Below are experts of layer 13 (counted from 0) of a mixture-of-experts language model. Rows are named down (a neuron's output weights, with its number) and show model dimensions 352-383. Each number is 500 + 40 x the weight over its row's rms, rounded and kept within 0 to 999. Numbers have three digits each.
Before each expert's rows: "comes before" lists some tokens at least twice as common just after its tokens as in all text. This comes from a sample of Wikipedia text that the model never trained on. Tokens count by the router's weight.

# expert 25
comes before: ",", " (", "\n", "i", "a", "k"
down0:535453520418474504452514488548469507531482535484468548493448561521507501531583467472528497482429
down1:502440503440516466470457489505455491481481475497494497449481484474414485552471539484446465476486

# expert 3
comes before: ")", ")\n", ";", "\n", ")\n\n", ":"
down0:592468537574557530539523495538501520429441488498539519585577529559484436522480517526449538522477
down1:516412556560540554474432533480524564524547485493542488508477504527515573489466484500441516538500

# expert 26
comes before: " the", " a", " be", " not", " an", " it"
down0:438559466460503544559504448474432511530524561442537491457426479437487481478476588539480470525481
down1:499439441521456521509507527505552510553519514503420428461467509490530491503531458528477582516600

# expert 19
comes before: " ", " |", "–", ".", ";", "%"
down0:508430486574393461500535474530486437453502495536435436488469564506467447512502546550580443446542
down1:540510468447564512461509511495515611534541537521568509497515524544452478483502480512509534538497

# expert 32
comes before: "0", ",", ".", " |", "th", "–"
down0:513481501433606495437509449584548489555499453486504450591465522529424533480472560479548482521448
down1:468473466458533522546441487503450492471420482519572449482605509509476534478460531411489493561538

# expert 38
comes before: " ", " first", " own", " Army", " father", " Air"
down0:556494505485490497520513549517493486518464542523491450510485533486419550509509467526505503504483
down1:486476457497492574489486510531440509548505536417475505440521602445499505496549459528505508472522

# expert 33
comes before: "-", "20", "19", "|", "=", "\n"
down0:484495501433440485549491506482506581418506442553532462476499465427443496495458490467481469465525
down1:522562500509518476487461472501481525507536559514551388491476473404558491525520453450487526525465

# expert 7
comes before: ",", ".", " of", ".\n\n", " and", " in"
down0:487503469495429490469500550513507469463451544496492428444466526530474481508468500478551495468503
down1:493439502528470548485471532433457436485455466511397454441400556479486470395527412455449544469457

# expert 13
comes before: " ", " War", " UTC", " end", "00", " time"
down0:487460533548467548554569500465523533526486562622539474540490443488455542509558460513536474474514
down1:494529475528523517453421519479442515519493480534517492486450503510495494538506449463499473465545

# expert 22
comes before: ":", "\n", ";", "″N", "):", "^{"
down0:408596537476527468530497560481468460579504568475497456446508494509508588567493491491545522477526
down1:498467500548467514523489501462506467514566494429466575486462431461483530557535525432520455474589

# expert 16
comes before: " was", " is", " were", " of", " are", " =\n\n"
down0:461514505559542457460477538517477440488435545480492463474528540522526530520523516560530512477540
down1:467481495531520489537497477486467454525431505424497490500523493515548462524481490486488478516552

# expert 39
comes before: " was", " is", "'s", " has", " had", " also"
down0:563498504491515481515482501547513497434503531480475472477485510520537442414571490529495490456486
down1:521528546501532483551562477553468408459535531442487525495486540559484483487475555447474502469474

# expert 5
comes before: " and", " the", " he", " but", " which", " a"
down0:401454528516549538452477531471490471508498562503528598578513468473500532500517499597467440452488
down1:589525538501555498465547456491472497530448476522493433525470547499493505514515497531451492537465

# expert 41
comes before: "0", "1", "2", "3", "4", "6"
down0:478478542546460571481562508489468475470434471562433536536529531447522516431511494515514448454537
down1:497557473554525503512511545485491479538556521496498586497536440494496549453532500505525544585470

# expert 28
comes before: " |", ".", ",", " and", ".\n\n", " of"
down0:522600515553504528493555600544487495481553510484548526507439533499471472560502511456496503510488
down1:523491460503435444487518502465465434543422521567526438566461472517562483533521490476527502547440

# expert 10
comes before: " the", " ", " a", " his", " its", " New"
down0:542468564486545521468553520464509483468512440570527502558478472481424517509506569518487536553381
down1:492518469521493519489486490506491479528543452479494435478471383458550528511486536507505485492439

# expert 14
comes before: " |", " |\n", " (", "\n", "==\n", ";"
down0:450494398540515532452461448482522460533455501545545452528493494480486538508487483483438488511501
down1:448504490528503453463520511499488511559499508566541520537563518516474496540511494533460536432475

# expert 46
comes before: " ", ",", "–", " September", " October", " May"
down0:482499489478491467447494483409491557505391483487445495585475501556453539537481515552489528497517
down1:505480553418528516446521472629496525498500493518407434465481476572477520491519471505468401529461

# expert 37
comes before: " |", " |\n", ";", "|---|---|---|---|---|---|\n", "%", "|---|---|---|---|---|---|---|\n"
down0:507517494468536459465437557469454485484480457478431447414471492479587541482520532552504529526563
down1:471555489510433541547561445545464558484497483470553556482473500484482492473524491444509518537513

# expert 40
comes before: "2", "3", "4", "1", "5", "8"
down0:442542487455485524475544513529542476433494576494472501504479476438500483514533415543564529476538
down1:503434563460513436481500489511463559544548381434486463524449535457497559525480583511469550471478